{"num_hidden_layers": 13, "hidden_size": 192, "n_experts": 64, "experts_per_token": 3, "d_expert": 128, "d_shared_expert": 0, "hidden_act": "swiglu", "moe_layers": [1, 2, 3, 4, 5, 6, 7, 8, 9, 10, 11, 12], "router_score": "sigmoid", "normalize_top_k": true, "routed_scale": 1.0, "balance_loss": 0.0141, "balance_bias": false, "init_std_router": 0.0279, "lr_router": 0.0017, "vocab_size": 22908, "norm": "rmsnorm", "norm_eps": 1e-05, "tie_word_embeddings": true, "optimizer": "laprop", "learning_rate": 0.00148, "beta1": 0.95, "beta2": 0.98, "max_grad_norm": 1.0, "batch_tokens": 65536, "max_seq_len": 1024, "train_tokens": 259600000, "max_steps": 3962, "dataset": "wikipedia_en"}
Below are experts of layer 6 (counted from 0) of a mixture-of-experts language model. Rows are named router (the router's row for the expert), gate (a neuron's input weights, with its number), up (a neuron's input weights, with its number) and show model dimensions 64-127. Each number is 128 + 32 x the weight over its row's rms, rounded and kept within 0 to 255. Numbers have three digits each.
Before each expert's rows: a language model's description of what the expert responds to. This comes from a sample of Wikipedia text that the model never trained on.

# expert 2
Plural suffixes and plural words, such as s, es, ers, ations, plus years, people, they, them, often after numbers.
router:096133125150107155180096156145136075124116116103174120088119140076190105133117072143114114130176127112138102117103117136159128125139111115192142094146130077062121145155157134129122211170125122
gate0:169097089132098152086113103098190137072136123161153087164098160179085142143133179176120106143147132145134008115117132083100127162124147116183173125140149129134090162163133104106134136132079187
up0:106126114125131146138122098133071059163069148193124154075131134086123098103122076129130158061127114164076181162127089164135121133170144112086082135153054157142171111131106144122152086118131087
gate1:154088147129113056176133129163129140070124124126076147054134131079120121172098108134099147145070118130137109164109108109195213110132087078118101143105146112114128168140069190133108164177136144
up1:073139097112125101152152151148110098149111133100160110136122179071148130121045137096152159136151116096154109138134131144106079042128151135094090130082107124117125103169166152172099105115168106
gate2:153133115123121135159142099102133101141175144131135111097159100147156116141090145096116231129167091109172127104124011141126090092207138118106151140175100141165071096149118126169069046177127102
up2:076078128148137152133119139125118116150174073168112119060131162141145192129110117160135118154061135158152141146197130136097106119176142120122078107103131072115145091141138158137122107172135187
gate3:103176121110129125132125151116119094145144115107167100077186150124102113151066093089174167153075087201160123144146120181163135137138090170120178143169177126143103152091105099146157163151103111
up3:118151123118097112135142165127109099118141150081105097170131105094131152129151140105170161148133152116156089107156178158113183124126104110166178084118114103058149220142146202101110155130145169
gate4:125104156186112116188141139152129115109152092123108120163150128103155150138124157137138188155085144140094138144119136115116092103103099140137086205139140179133121138171148150147159138104099208
up4:136136114130112062123116108082152160184135136097137190129143133090093123156135096131145096129185117192146131120170162131078158163162155103088136137144061161156128105148107074111083152128132165
gate5:144169132143087184099161115126121088150076142071120111158130114047143140102162145176165122129122137105087102146163153182124137118008096090101182141152130130106141154117053101133147106118084101
up5:143132091151116164126142109151144119146142158110198132142139174097171091127092096142169124143150144123132105175152138128119133138091134128123125129210223158099125066123120087149154151139083083
gate6:176130141158078141154179111150090179149122135129129138112128056123087169127126165139114080077071117113156186090166155144139102076123111100137118179114184187127116161079110182129149125093123151
up6:145117120111129093094146121117139147189070181209134126106137138080106108164153170196156170115121100121141119118113109167135169153167122139117151162125112088115206125112173118133161118113175108
gate7:192136142123110124200160105084153220145070130073084163155118130127147173119096151112099101121120107163094095075070127138126126087168105150120158167135138111133158070126111075113120147141155113
up7:132137138080166126128138125126146116137128170064103145122131124114115156125141093176075142170178143086089159085129092156140129148129156159059106124122116160126135170133162161191166065075095095
gate8:102156123136107164154144158156116191149037120119111184100139161112120131136129176157114106166155129071179080111218099156183171099131130187129168212168127109110072118124123111124113121077151169
up8:096143122131097162149137132137130236115136084102166134100131176160118091149080125119126093140132144156143099137201068148136165101098094163112130145190157142147093067111111085128084123120154124
gate9:163147162115082179157133146154144144078105138112108204151137113109093113096174155157085147123152121093111123141097145155169179108130199100136178164141113139193114169139137175095156165111203120
up9:131110091192066055143158161180139054171141065085119093118125126134184133147042149169157220123128132104167138176156095135084078147115142127128112116185122137209172126135094110102144067148116123
gate10:159102092152117135104143085105100209105094147079031116151075089106090144125147250104134102116127107122148094088141203137101118090171124143187122163119160068157148155094151095125134162106093141
up10:128103131153120126085092082129128184139143110138123157146094157124108146148084108105140171141125159118160098146050174061049144195138137104167193051128123120154145151194101121105090195161161160
gate11:132086165162126134085119145117142118166104185141149144094158102118109132139100150117138153119143149116103139207096148135124109107104120160076086105142135105121141091132137162099177168121091098
up11:163168093135100097177097179173092163090040118113186129105163117111112064145169135125150157144074128087136143157142156125204147161114120155132153108106177163065116103145110170080111219104091098
gate12:089158141143120123138170150107165063144133092186195116065157144070130109148163024119157132121186125122074135144142182140120124153136119089110093097120099171143135156139047147122136153129126094
up12:069113154116082127107179140108115102192047122137163131143139138068091149169132162124135092153124096122085162154167173162148115082054122144101033155173076151192142113104039143118145086102100128
gate13:116132111116104159128112155128173140096093105162190147143084153136102126136122095119154162124154100116127101109137170125208113097079186206135147103159119083083104114127185123135186099132192119
up13:187114095177143090091147126131183074105134107137135139145137086161117173157125182131075131127112130163151110176128085116101148148158126116152122171103137213201128126149114123114139121108133170
gate14:121160151155123118104121102105112135137055117158139134062139085097125116170132062171116085142075094178108145127148155133122180115130078151118115114119121208193137129123097110183103066069097098
up14:130166119067092104136122171141090132120105074139111178097152162119111124188129114191047098129138097132084139119113111164161144112122073146116071112135130140101164049169084118206107099117123119
gate15:100082179164098151132144157110192077127176160107172125096093138161168130063085130128127089090099116152135119105127143116165107105076136116144074138140093098141092131106110115149096224150137165
up15:107084149134100135086124131084144091085166135082160085141118135113168155135095143116145157104086121091173103137119167154124140111078187133107096123148103086183101166080120135134101180141103136
gate16:105118095135127155137147100090216170174086137156095123160105135150135111082109182100114069162168101157082124139174194135042189110117120165124096144131174097139155141153084128134123092120141187
up16:110118112113135137174082175106121181167081120111144160126165202127096111113106193154134110113140122157123166141126127129040158130104040156119156088159148108078126155131085167127123106179116113
gate17:139091154151126104088150103116080096116144167159115109124141154081073104166179112167066091146152148144139153134080130129096140142082117132122056145135140136106106158078107175198118153089079197
up17:192115136114123076068108166119162140093167135090137070119140136113131107082111099126159105076099150111143079164096162125099111088121108078127084121043163135084150151147157120141168125135103180
gate18:119141147075129155151151166122156120118145185124196113150130141131072125104098110157056120180111116172164096112144119132102145164123173129110117138141124191165146076119144088135132079130093150
up18:104105100140175107136110096147127087131087100121094066106092105117196125134182137062171181152100143078099037150104146131156100107114122153145114137112125139105196156152182152138123171062178124
gate19:121138127149070096090100144133118086117083131098099159091174149109114133086088137096089119157147149136131137155102142122083180089078102161121143070124164103105165098108112112161092176118119095
up19:152128151122153149148155131147125132136214109133137152142123087134131102196161161172199138118138116101132140092130079152151090147205121039131111143143157074145135151110178159064172158115155109
gate20:123150121139067179151146149150142164076137121091150153187160187193097226122087145114071092167127125148207127119165112108149118156100087161122080116090107117108120108118115085121086160141085145
up20:104174113135058174191114148129154123043159124152190135128078203122092169145167139142174123139140131105111103125121157104142123154121107118149180110087187134088067158140125084089105155131132183
gate21:109082129076183115187125164156151124110187107112132162133116133178125080173142103179079154189117115113202139038128143119190110113152113180108148100139122151131124154102161151176088139147108157
up21:136204093129107084080153129096099220179110131145067141069143081113170117128161106057166121056071163150096118150136109119083112110071138089062120166112140137102176081140127074096128137111100147
gate22:113147089151134131082110093100125203186113114114110115132136167091108126154098137150108136086126104145075105140148102171132160066167131147125073126133120129119211112096118159113198153061092144
up22:086116096063060142137125145180160121101148086120114138110163161165143128101113183041086077149118152128148105082118106117132074165114126182128084142085148142070083151171123064091148094167139114
gate23:124166131165102079114164095120135117132113124097152129114097084136142132096059092114115140107127127124132180132098113103138190119162118143127107116074032098139105119167181215115087088136161097
up23:171149105143083062139117099172138071117127137059155113131139092118183090082090085107106151132144109127189118173068104110121159164168133169162154131086009085170079105174155183170119180176149113
gate24:127182100135125146127119110117124174120094142069132182093105151106062122125095185161116117130104141076162099108160127098090131120106115146123114140168120128077098141107134126081135118053101100
up24:108160173133117167122132105142125145126091125061086133147110141135113115081113175180119116104166147102184041109125093156090120156085102111168094127153109072081135136077169126107099134128149117
gate25:116149130147102123137088147158177075156163163100199179154155118187132123071106057084097125110100116160131150142076150101143141178094115104111180134087121151100161112149078109114180167148149137
up25:043124095142087132183107137162140165090130099141135149103156173172181174101117130079135126138105115092072131107076190129115138164046141105099160122080132134113069103103123078105156132146140166
gate26:172079060165144111104206133118114103184112171166188115119126103098128126069162069094118099082100143153089148120083181095099102156153118176161085170093150140078166141127116113110153144099133163
up26:092086087122124151152155166125112077180067139063168126095153052108110155085156099095140162091129153086060189113058144148133095138147135174097113153110110185137133156066044167153178087107103119
gate27:094146127157073125187102126133127163140101159136131126128130162097155080154186113145136108125150109088118153161128100166134116055171188187115128066164136186118061110107105122101106158140150097
up27:131136078151082107156102115139130110129142117080213167140156152110127138082152138102177095145077099148114195140099135126167124103097162112110175148113064163129148076141126049111146087158090167
gate28:085153149081081087106148142101153130111095108137161112112207154145139116137153099142142155108130081149087157124135170113119168101002147112130131128185085172076137193143101098096130144125127135
up28:133128059166150139149127086079102168162146141144082158152123130111113138122154124136121135155071179069132137147139099144135149146237099100087113152136167132156165114090129095168086107126137139
gate29:095138079141154164122094100154192092066141133096127110189114146183091155145158095118148118121148170131110160125091070130157136172175138105109113138154075131176150137139170066113147139114120112
up29:159075094179113126099115140158177126172170179147178108147103056134143100148135137150099111129168115130127131124115101108102124168115066123167096126098170151124150077147148222106154089152102099
gate30:121105057116139162121105085136159120101062133202132195110162126111108178102131255144110128112154136129146079148114101111115105111157163101117104176091114187148145101106113093123107114158088142
up30:125165107137093139180120052118123101142146092106100117103143136042135126106100183127129203096134161195112098141170076138165139090106152104114095224079133129158136149143073131088185128170080147
gate31:098148186131117154088098141141057072136145145143119160119182069111069154126090106142125161156109097128165168205154102133141156121089158099103088151149122152109147087070110114148170138119161115
up31:156165138163096098085163062132111139110138079144076183155145139166150152159122186140175141161092145211178133106134169100111141179127094154137092135095115097120248061118135135136099138162148182
gate32:068117200090114124095148132131122122136042121142117117101141151083095131106096101135079098180060084124178179092067176130119069142033096122115114128159123085138158078068035157150096149125137141
up32:114123170063097183171165142181145113091077124165100103102142160132158110105122111092143105126129132086144093084139209149136127176082086152140157155163144101178085135119068151119105150118055134

# expert 62
Head nouns of group or category phrases, such as team, group, League, Cup, population, system, technology, species.
router:115103081147091122177121192148193088096136093145124078123082136077112082139103126151155124148155136125116070097105150177147136156105142112166104117141138063119114118159165140109182164135147142
gate0:150109162149041119073142159177128088119122111089154097177183104119158127170129085114147150107094136088165098152163144131160168124190129198111071125112152182139128179093116122090185147109156155
up0:155118108128192172188077128134081088104122129157161135131084149146131147159155156171067139162160171085167140181117092093173114207095106122142174156090106172133105144159081168186098080141094171
gate1:141075127189164122163118140118126096155074125148083088115077138164091122132166035119160080163140156155127105106137099107152122152173136164161118129114160121153110132103132082125146155091115181
up1:136146041080114112165147147103144075098114145136074127124126122107142221131125152075145184138159094132120143170151121147121086144198173158117135207166082103096121129120109156109139142098101141
gate2:096111124188151171175165107123096080174142113076158130123092155136097114171098149142159097085102088177141144118160113120118141144159135111144139134145043083155165168129123114093148113139172125
up2:133152174172145167149156105123196099091145105142108080121148150062079100191107121122165112103118118183093140202185111150119150126119144132107109098104064109170162162158131133096157122122171107
gate3:138074126060140139109097147123121116090169084194127106169139178155039093189144129160079159185161096081202128084053079082120119094111130132158137091120097119087081135178141076125148113077112089
up3:124178151142159079087107110105116147168119173159138097170124121100183156084146164174103125086131145104087146158145113076150122122121098149122121113117137042108145132111125172131128160106132181
gate4:157127060191091172104093110162098125106122149100128106139126142110142206121181137155153132136087087134147131160155071163164172144154118186122108150098141118129179088141138092164124147169123114
up4:119174104136141084171116147126093122080133110158137117111099196123110176180087084121111143189069142105146132154176108082146131094115052228097083094120123122135163133116074089151115069098127109
gate5:171193125141140120130049114169133093164183173091112118114126146157148142098147130150147202177120133164117207159067106107164080102125166134139144215164106160089105144122099108166124103165124131
up5:141088148113124112140153111136046174155136150104172121114163132172144092086131069107117124108130173126176149100153158101098140111089154113099118209132117150159111152111087110098093158115140174
gate6:171087144159138131049130161113079095113176175115188082110168141132061194099150081122127144081136119121110086163130112077130123131134091152124096168183097183175129155163119131071160207090130152
up6:082151112093062121108164137051151144165111104124120129140166160144058173145173071138195179095175129154131094061113118082113103091134134189128156144180084125114089107131084111102108126107143139
gate7:073089093131192160168174199140139145101067090107116114099124154125092134156072120162085138161132089107111115143168093172120106102092192131120080117103115073094145140078120097121174111151103098
up7:104110067142154171130141139111083122114155069153138105083141108081125123138065107189095122128110091144099151132140146135076096103093126178095101106103126109129199128089102071115107165108135154
gate8:142117124132097123175129132149169061090106145066097186107124088086076146139136069144138153090098106155176090178165120155174176107186126184148109183084093116093107136131159139121186139098155134
up8:115167083125090121219073148103120102099162089123117154128106134170097132199172074157181136142059107177131081132166121123171113104178123143119108138109157142110094114103172078125179135097162146
gate9:118131071170116139113123091129119069146132087105085144179039154114167164161118121147147136117131135123119111153098069153100144100162144139119090187111134146096096102139114188151224120127098133
up9:177091096144164098159152147155097121099138131124096141164102162133116111114171113110119186149178141195123138081118121141078150141136180125126121130131185101116119151060073224120132119117079148
gate10:146122092179183163158117109160176193089125172146108145123106098104087085106140119195158099122162116176140041121141132164110088127074160132174135117159168153126053151128143088122164168076121164
up10:096053120096078102151143132133114155180101124085118197147133154106078105128179165187066152111091117145112077120116165118121120111171172129102082114140112120191119119117124172088100153133133186
gate11:110156070144113129124102102127062137067172102122138146106172140079120163179132106134135135155169099121153143143137126137140161107085070135128152108118128153110175143155144141177123160085115122
up11:121150181151114111111118118155121181179147141129126144117113122117071164157127105107089078081170096180097115107159088141099095139126097119137140061078172107126107128144167122116112109187143141
gate12:135168159140111119166113100153101120127172109110090147149154103108101198121085147060211145088147109114156142117077141132109131146178119096127127184098110147110165088204119106090139098096040105
up12:136143174169141135110129119116065124173110122125145155093096125100084097091188136058128087139132126112161167163125124178143156146123145089137129118093099136154150125154154099183098104086163113
gate13:125122119160135148111113059109059141103126175111167103099123145187142172089109089135148134139098129152135147117123121040125175202231187099138139140135110087127169106116133100115157143122107112
up13:112126068111089128154104102125167110077090090129167120200142111150120144092202126151123156128164156189118146110154180139150073129089167121106077078114154125130145156065154153087211145127107132
gate14:089149164171125160141156133130117131098174109135163125151086125173095123130111136099146124122163149129134043143055116054112136146114136128124182134154119117112118102137157137107059148062148171
up14:103143121129106090070172192124157115128078113127128112126142069103124117094119145108140172163122171120102122158106144100141165065124214133056088123149095135138103149094091160108128141057085125
gate15:147133099133112172149137094159122133103183128153137084103142154177163105106139141100078122080156203167136144091106099044160130158104153116111147109079145084124142138113166142085105161184103106
up15:114126108162114098141093093103097181132154100190121159127176153156154177141149207119158155140091143136091113125151110125090144124163143094129109139120149123213162113122167124115124130117126192
gate16:139167102078179103225079140090160125177129121134092120076123136138099136124145082121136105149146075125129126110150127175166155076125178160060099096127162123167144218116117154131183140118109125
up16:089184183107092110075131098139132078152122130104159129103164202122141179077199156178058154155174079157089169112130107152106164168086125109099109096127140109110123092144095126124112097141110104
gate17:138126138156137162203196139154013114198139108026122108136068145142071149099162109137122141124132141117096170123120102118129135149111102098164159115146052131125188159066161129155081148148091118
up17:132096124084127186131226127102088118148160073136166104104155158124067098104129116092098116132111169110091111143079136060097134159108092158094146132125053173187154171121123119103116100126084126
gate18:097115123227111148092157105104114123139157114128151167148148124148129183112087084147169165148125106158157145116179048107108123092154120161152164140127124099101139173192159108110180137131143130
up18:178143131107157136127156126109131174147123196154126103101153135054121114149187122121127081084151165102104159146068113090092138100101122135104142104129123069174140113104116126150121190152119213
gate19:134152129062115133134128108118136091122134145145134133099171140100120092133138135108236137095224148096144144140176172108128172169119171079139140177055150139140104109174104102113170091130113080
up19:063140113055107114155151160146159141097114097133166131118175174086139069192140129143182144141203092201097146081145153176145150128144115128091100133101131162158107125162096135132195146099148107
gate20:120164131129170197202152183153161123107110145057128133073099107174159104101071156140137132139106144181163182087133142193173122094142106108131083143129105125127114170123135131146146154133099121
up20:071125174121171222113163146117169146103100151130097079157112152092113132147139125128103145152137149112106146029161082161173091121133158115121083131082163169090113123091134146132148120085093170
gate21:141109156165111141157139170127103134143063059141152141079163127072115141109082085108063095130112129106139182119120169157145169103091097115099133079092148072163085132118124177190185098099136155
up21:121156112098034105117151159128138145088135170052095132097145125162136076150135128089128141129077092114123079108100198166163127139092116172145141102147129125105117118109118182098133202142161106
gate22:149159167160116202084166142095181139094139117077095089109118104142112176136130121116164172145136143202142134132071065106061124122099161113107143171124141116182105164146063109172151094087091136
up22:093093127111097098159132176120167123122085036175134121141108166128126147168158148108153138202137086106122174136086095118099112089144115077125102094084148168128158116125109076141118053111146108
gate23:163134104111131179125127171166165089136187151145108146127136109089131087167089175094104174084126080127090141160161162147130140076115160056093091120073091129187169140144064174129183111111124038
up23:127100127103133092131127199096108072144117077117088158139115148130122170088144076175070131174143105093147141129110128190173114157110106114139119140173106153105157126128078137110095051131179141
gate24:124143224076168141160143137128112138154172153180159220080085131126107147151107103097101107084191112141126115113091163157084100116132153071110130118109112081161096138120152138097123140136135071
up24:125163117172136139153081179126127128144147124144175142186113203101132113163150173164112142130132151129123183134109104114183156107157073159092143110108172152157127134095125104184110133127064174
gate25:123063146101164128110126178138177091109138094175104098092093193185146130135151174145120112159131105139127137113089103145087118125131148119158116129139141147136094135171158130138161106098075136
up25:168128088120077142177142068147068122177159177104162102140167101121137137112136154169100141045157159179129134230148130088175150159046135149097146211145049106143101107116097147118105126166155093
gate26:121095112171116129090073098149122175156153137127105094070101125079152082110116153171102135105073130104162078124104116140121173073073181133140148121120200103081162087119104158182116165128129116
up26:157128092018112092205117123124130178110125080171086109145119135071137119079177131156143133115145084107134110117093072129114172053180138137104125106098146122165109048130114079183169065100087100
gate27:099152160074111148127113105152120119098111174187109145125114093172129168130092161099067171054119109118145036101099123117141080135131118116162140118129101107136117105157147174123152153143107093
up27:145034075108123155073081147110126113092118116164103080076115141095129177142161159081085133145123116139115110117136072087127100097150096157178109076120150155166120116169105134165130093153171107
gate28:088148138153091079172157216123149121121121142129160171046150143139076172151163159139124145070131133054128125104163133156214142119193161126106097120149126067184110144167130102129104130095133146
up28:121145140174127118141105149150138114126161163126184125088172136134115138107124147098035133127145132133110154141139105162130131167145087071100079070136068127172179140185104148127120106149111113
gate29:129124172123172187116141172114064090056127097088122127156107157099063122068106155178049134082111128090140127148083128103078131133109114067131077145088125111120124117155135133129125129106110081
up29:098192139130104086174087121139129138170113097084167104152127090146059159142119123125148081179170098109188143112146144110135132123165069059155126114155111138103074106185148122150171107104174113
gate30:163120094148152139125141141130100129132066092092135136151132092137148114086119142169220136143163117148135102164172209182132115157058184118078082140147153050170128088125135111037147164100165112
up30:151141148172133134132131151156110075157152086071136120120149125155099122102138147160124165116077088120098108108129154177134106157106184128127088122125203132183101117116130120118138115084132144
gate31:164122134099096110092158182171097081151105108047155180085120127129125175109185184130146131131126111126120166207154151116134129067081100184114162180133122112174104136105084166143111165137088142
up31:112114093185085150158161094125177058135146137159081162139070107142134198220127096102130143133102141132116113096152145162125117122183133068131097148111202124185142165091114073124114120168087127
gate32:158159127082159148103129120134179140119128128129096138081094168124053106205124120137107092092177128109144126070071068138134144112142108158131119112102111140078126158140171062176124097141143149
up32:118091110122179111113136028122148160146153142145056097101125192099148172146162134105064144132124113169116088049130039094173134180158130138115173095110141176126096110134134081155089121131069160

# expert 0
Verb forms, often past tense or participles after was/were/to, in narrative prose, such as established, built, adapted, enlarged.
router:137103086118103156138150161207139109104114126161138120068123134093126136163137137123160110110161182064143090118069087123147206160100126062155145083137158096096137112131105146133167151166115087
gate0:083092126175089136074118125052155205111150130207149152175121080189099153140135107136064119113034123173117136142154137112094125078149097135111166161117169180191109131127104119111156097096147130
up0:116155098147137143111101153138141102147121086127115138111084138094163128090160130130141181082148164113085106126147093103106136148139146056090160120173125145153081073124097184148140112154102118
gate1:111118167111103098144111176150103166097128087076069112149128165120153126132111145166164137143158143114107091148167158157104129140128123133102107143101114122181165131150124121160124107156085099
up1:109161169074163150097130137184136105180122158137109141117152133114107123155129143179132144117143122141111090076152058120129146107121127144116122075110086146168151159138099129197143057159121109
gate2:126179084191104107075171151163165060163163129120152172109159190137142143168110156130146116122134120118108132132096141132108159120120146072114112137147120096124151146081185174130165131158149111
up2:133113108136097146108134153064151147080198097133152135129165111111076107118170094125124075109108132076131080134150070135100208047100137110096139148177145126131151164166122139123135139136144150
gate3:152150152166135137127144107189127103145129096147137120134118138094069108165143094128140134093101073135118156156124121126107152130108169121147146123161118156135102129096118128130126108162138096
up3:161106158182137133062144072106138071161110176108139084102138144118166083093136117116130150073073144115124129127159187131145206120119186123152163090151156163066120148101095156162139144141135145
gate4:130139136101137052064116155084167063103094135126130163167115156135148147178175130172100206099141172099150155089132184152173105098148101141172034130152113117065150153152099138108091106063106174
up4:135082109062125112111144240222142058128147108136087141145158171144148139183178149165209193105159130158139102120079119150100170126193151095170101137130150141076133167087115126081112131089159144
gate5:156132130138119120190066139097090144105134109110115144158116174059198129085135114051217103110136170113121127100205124148113146083079073080138142173141089152104115145101150140141160113116166101
up5:145110116074127141150103085077111153119131139146155159122112180101189109111136177088123102082151194128147118116127108092141135137125113078127105135191141193085105106103081151127112072102086099
gate6:085140130157087080132112165156096200130116059155123117174118163158071125131220164140061085101137136217131062151125112124124141092088139115124067131145189132178117149104164091114136097136097121
up6:146070136059110166087101076123142157114067122122151172101142111127101147154137099143059104118107136170176153094142138151098152172109102157117092145126076146155156047108102139147115151153105108
gate7:118100085056106093149139181107122108123138097140151101134058157128113128182102135144184139127205193131149161097123138117103126140154142122127072120115105157130103159108167139131111060116116134
up7:106111156159135190118104088128091118151157124096096097144103136125182139170128123084126081133066109131149114138155111175094083089074106108158122197126141043080155106175132160110180136124134137
gate8:114178056150093113141178180120125094101122158151092159135112160156147095125168059126106124090134139141104110158050120089112166150103163132098159090144113156163051087085148179156144142136124087
up8:097177120055137126168214155111088168187116205098088127139114114131126083120141151168141063125112111111108118077097112131060175097118149188095183100144154127140153088101097151168159139140154045
gate9:080120147129178095148111130138093120140136123143190115134140146105125136122082112082151141134131133100166116178167096126124170152184087106117165123020154132092228127122181136135117115141127123
up9:130124121120192093091136099118140174156174148124170116123163107161140092147147100087094075118087174134169102110148087082125148191125083076140186117100155107077140165099193109099101149109101129
gate10:049119127106068113082166096126122131083169115194195166083093151089095099099181174142070157129085143161095138109143087124105087138145164171164129125152090198189116141107108160061120114179129170
up10:048089100128143133096154147086124101146133100078137173120114156118065139121172116138116182125143130058114174093163078117122186143182125130139157092139128130118190129129133129149111154125138104
gate11:158098120157029102126096089101114158104159119144140123100125124148108155120118078100084199087057116134097181116080105132155125085165146117159167131096170169126122062138147135129123118126150087
up11:155127093179063091089097051159065117149105097129097179105179096115107150108106106076124144077074144102107129129142103114161132117098133116141100162104144154137131090114100110112114095166089092
gate12:092125159122081113106114090144094112126111122110121132112124110072162101153059084134054121098149118168115175108120200109143095105106158169089101099120142119065158084110138161117110126143133097
up12:126150159090145109127153094150089113121140132087188142185111177126102136112148125122156193112158117144137131102121110138130130140063151189108122124202059134120141125137150096142107146147105125
gate13:140156126152080103179150129143107125164099139146205137124150193107156112079093165081179144154140102154116175218125190103150170115146091147117117115165180142165151107065048179122140107141141096
up13:126116072146144177155148148095154153188178133149081074123132172165119147170157091096100132124197147089128194127130127109190174124202097101130145066115113144126126137142125129113086110079136200
gate14:169099087132117111119161109097086141157181103185128120089099058121160074096122113152153066080053123214088100175091105107090106134138095125162123101162172130069073139130106142127138107129134089
up14:104124076142112127131135111116189125166099117179121123158100097100161071119112136115163078100065113221122129180104113128076052073148118089114088122178118181111146184107146177169142172083122120
gate15:140129102158175124099146120112152099121177178093169173132138105224110094096134135139066118086099154104194142183119103118153091142145105089182150121128073144175160100142140194179103111122079133
up15:104119140118096135162103116166099062134085155129112177101153138136130063124076083118159112111174143146113166110152120093106101117146138099124087109103113082174155051143167197138133127169113102
gate16:156187075087167114102160077107092170079115203131150144074146154115107165105081118120141137118114110143122167143125117102142161109121119107095138093115123089125179069108097151137091099145105135
up16:190089163099055150173170137125178084110113131128103161161135104139162083141147123115072167100134117220119074067154107130139128104069137118156107118095121086112113175122138200120151130107177134
gate17:133116106157051090112069142091087100142138090154151096093146102121124115150152135120101099149063111180171144152054112108138138152121136101155077107139106153163140153126124181140088157170136143
up17:177166188113164119132147090154095155099143176123104140176104141247133199127124095176103125048209119072111154174138106124123179128187137134100111134134161143137057057141134124118154083114096122
gate18:122144132125067132086152121098154135086184148124043174116135056128138138125138127136131083087083141139108152109148154096097149135156201130117162090127143047117165137123128130094165138157113099
up18:088092112119106084120095149126127139120135045133085130125123153097196169165106186155173135153105123045091127139144157141132129138129151131102131102107135137084189158159177116103115131118128143
gate19:072139191133114110078114108148111210129164173088110206117149118094106163199140064105139142132084185099117118079126138121137153104139106114086144163160103085044165200102100122116163158093111155
up19:148169174130110080148103081112165147113117103132092085156113111160176102104116200117101149111147130126127165138166125115137074109088119117083057148162107168198127116134106153175129118123115132
gate20:087187100096139138108127186154142131131149111158157166147116187054118123097144112160175190103133105131107066163125116125079148105131146108123108138168144156140124119165162097107164090078117121
up20:110133142122058131139145170142132095118105108119125110116146141103172097212139120078125191163109142106079124169143102105137128132093165101103136097136165122194154136132044147116123073131170095
gate21:058116000117078178107084108106160123121149046153125162129113175066113094135125112149153127077075176181127121108089095103106132150202136070100132119119117123155140144143100138134156118088103137
up21:122130240160159163139184123135145157118045162053095107107119123168086165113111168141079117175155111109167214147122135141132126065065137160113146091127162113098133115123174130148136144121125063
gate22:116128112098166153098133156150138117154131139128173109093119143110109086155158122126153140125109160226102128137112136136109114144127172154148158105104112144132093144087181106122155107099118106
up22:136142100111073142154135176133112096119093126161168157047117156060106081157158126081175122081110127162092189120084112110112130080107172118099091097164142153118082104080149172080110126087141147
gate23:168078060143083114102178074063163115131194209170150167087128093127116143082173121090094112112120121148115157159134122136159195126194125152130085101088124130121162131086131195158132156171125152
up23:122145075122078157086106093125111145116140109206148161047127120115129108146112128098143127073024112140067137122116072101114171142088169106103101124126218189140051126086118152142067089103134057
gate24:132163181079167135100154197147109100148054139084116168111156143158121108142127131184127204129112123141130078131189150115144123124159154100105148103148153056163124159177074129115113126125161066
up24:140106170100126033135092086117170117111153108141170181170103107183138168159152088150148140116137121132158103117124127155161114090101102161185149132130184171100110145117159104141118115109138118
gate25:122123082147148184213137103103098195144100099114148141152141162083135131126147131144119106086127163158137081117140140124092161126149079087126204079083078089087133102124147150090109120146124150
up25:128119136097102167119122143114116155103114086232104145136108103142145094114124146141167108127139117132150127137117184137166117084099170243136150170155112085110096152147159117118155157109164148
gate26:181093098136086142124105086215181113086131112135172141109101098124112167112150152094097132088125158180173111170086103101102172141121125118130147199081062127189104128177106140152151061167114146
up26:111177112164056110146082121129145113150128133163138162109112207161116107130057165104096137131084118158082176206189123110113089154121169131161089139102171149153130123139159122146148148100125093
gate27:164126118149083108082117101168132107096119077166085154125120121064158143121120146103134138136121152132130068116104141111092108166129120178143125237109109118110125172101139134150101155112117154
up27:139183153180127108105081107087164162091124145121164132072108122135134151087172125163090115140053146159174162095137111096127187137100100156107172142110166177139137122137108103129123204140084182
gate28:100064110125169085054146116171156094168149142148151131109101145087151160136182075117098171131088148104165211073170133123155150172119167132129110119191145160096155113154088108084137145087106174
up28:151187129127116095073105088077134139160111185134192141060137092127123124103107088087092073164120108157130129176175127148149209141087115141125145139072113122115182156143125133168133104148162117
gate29:167096151113138112085114100102134070147118079137121135133118138100163155156122078086130147140072177127134110155088135126148105090109101104131116169117136128128104151089115110135086111125087171
up29:134138147094095155085076155161147128123088076144166147078130157071099149108130088102144158147094151153074128179108137135141136060110137128127130136151108132189042163071046084111082135106119161
gate30:149109116147122093172140110115111133150154113142165146143129075125140077125204095121148134059131121154168092113130162139195164175085126175150183149178130170110106145116167070105174122131156158
up30:081162169099117132071083184110159098125093137138076104091182133160081188129091144132141113161137123070119127086130116125094107077154119098110112117074113150184132117161201100074086158077098106
gate31:115178126099117139113207094137162115136232140181177128133138106101140147074117176094105130148106131102141192128098134152107175107154170138137083157181114067088162141112138167155138129124132095
up31:113141128091089115102210082108135157132207178201192102121130061127131138091138155107094102174158118111142156150083099137093156112165149123125121110172158083061113118139146155127094106119193076
gate32:157132122157063076106130103163108131156086173171078141125148161158110077162189097109102116112115124136106153127221114134158145163079134142162188198090176171156126087109117123134161123123097112
up32:119137097122195067104100125147151089188105190101089116082158087100121099150130210153105158199148125126146169172133082090161129153151096164137115084165109141062125105131140126120043121106109115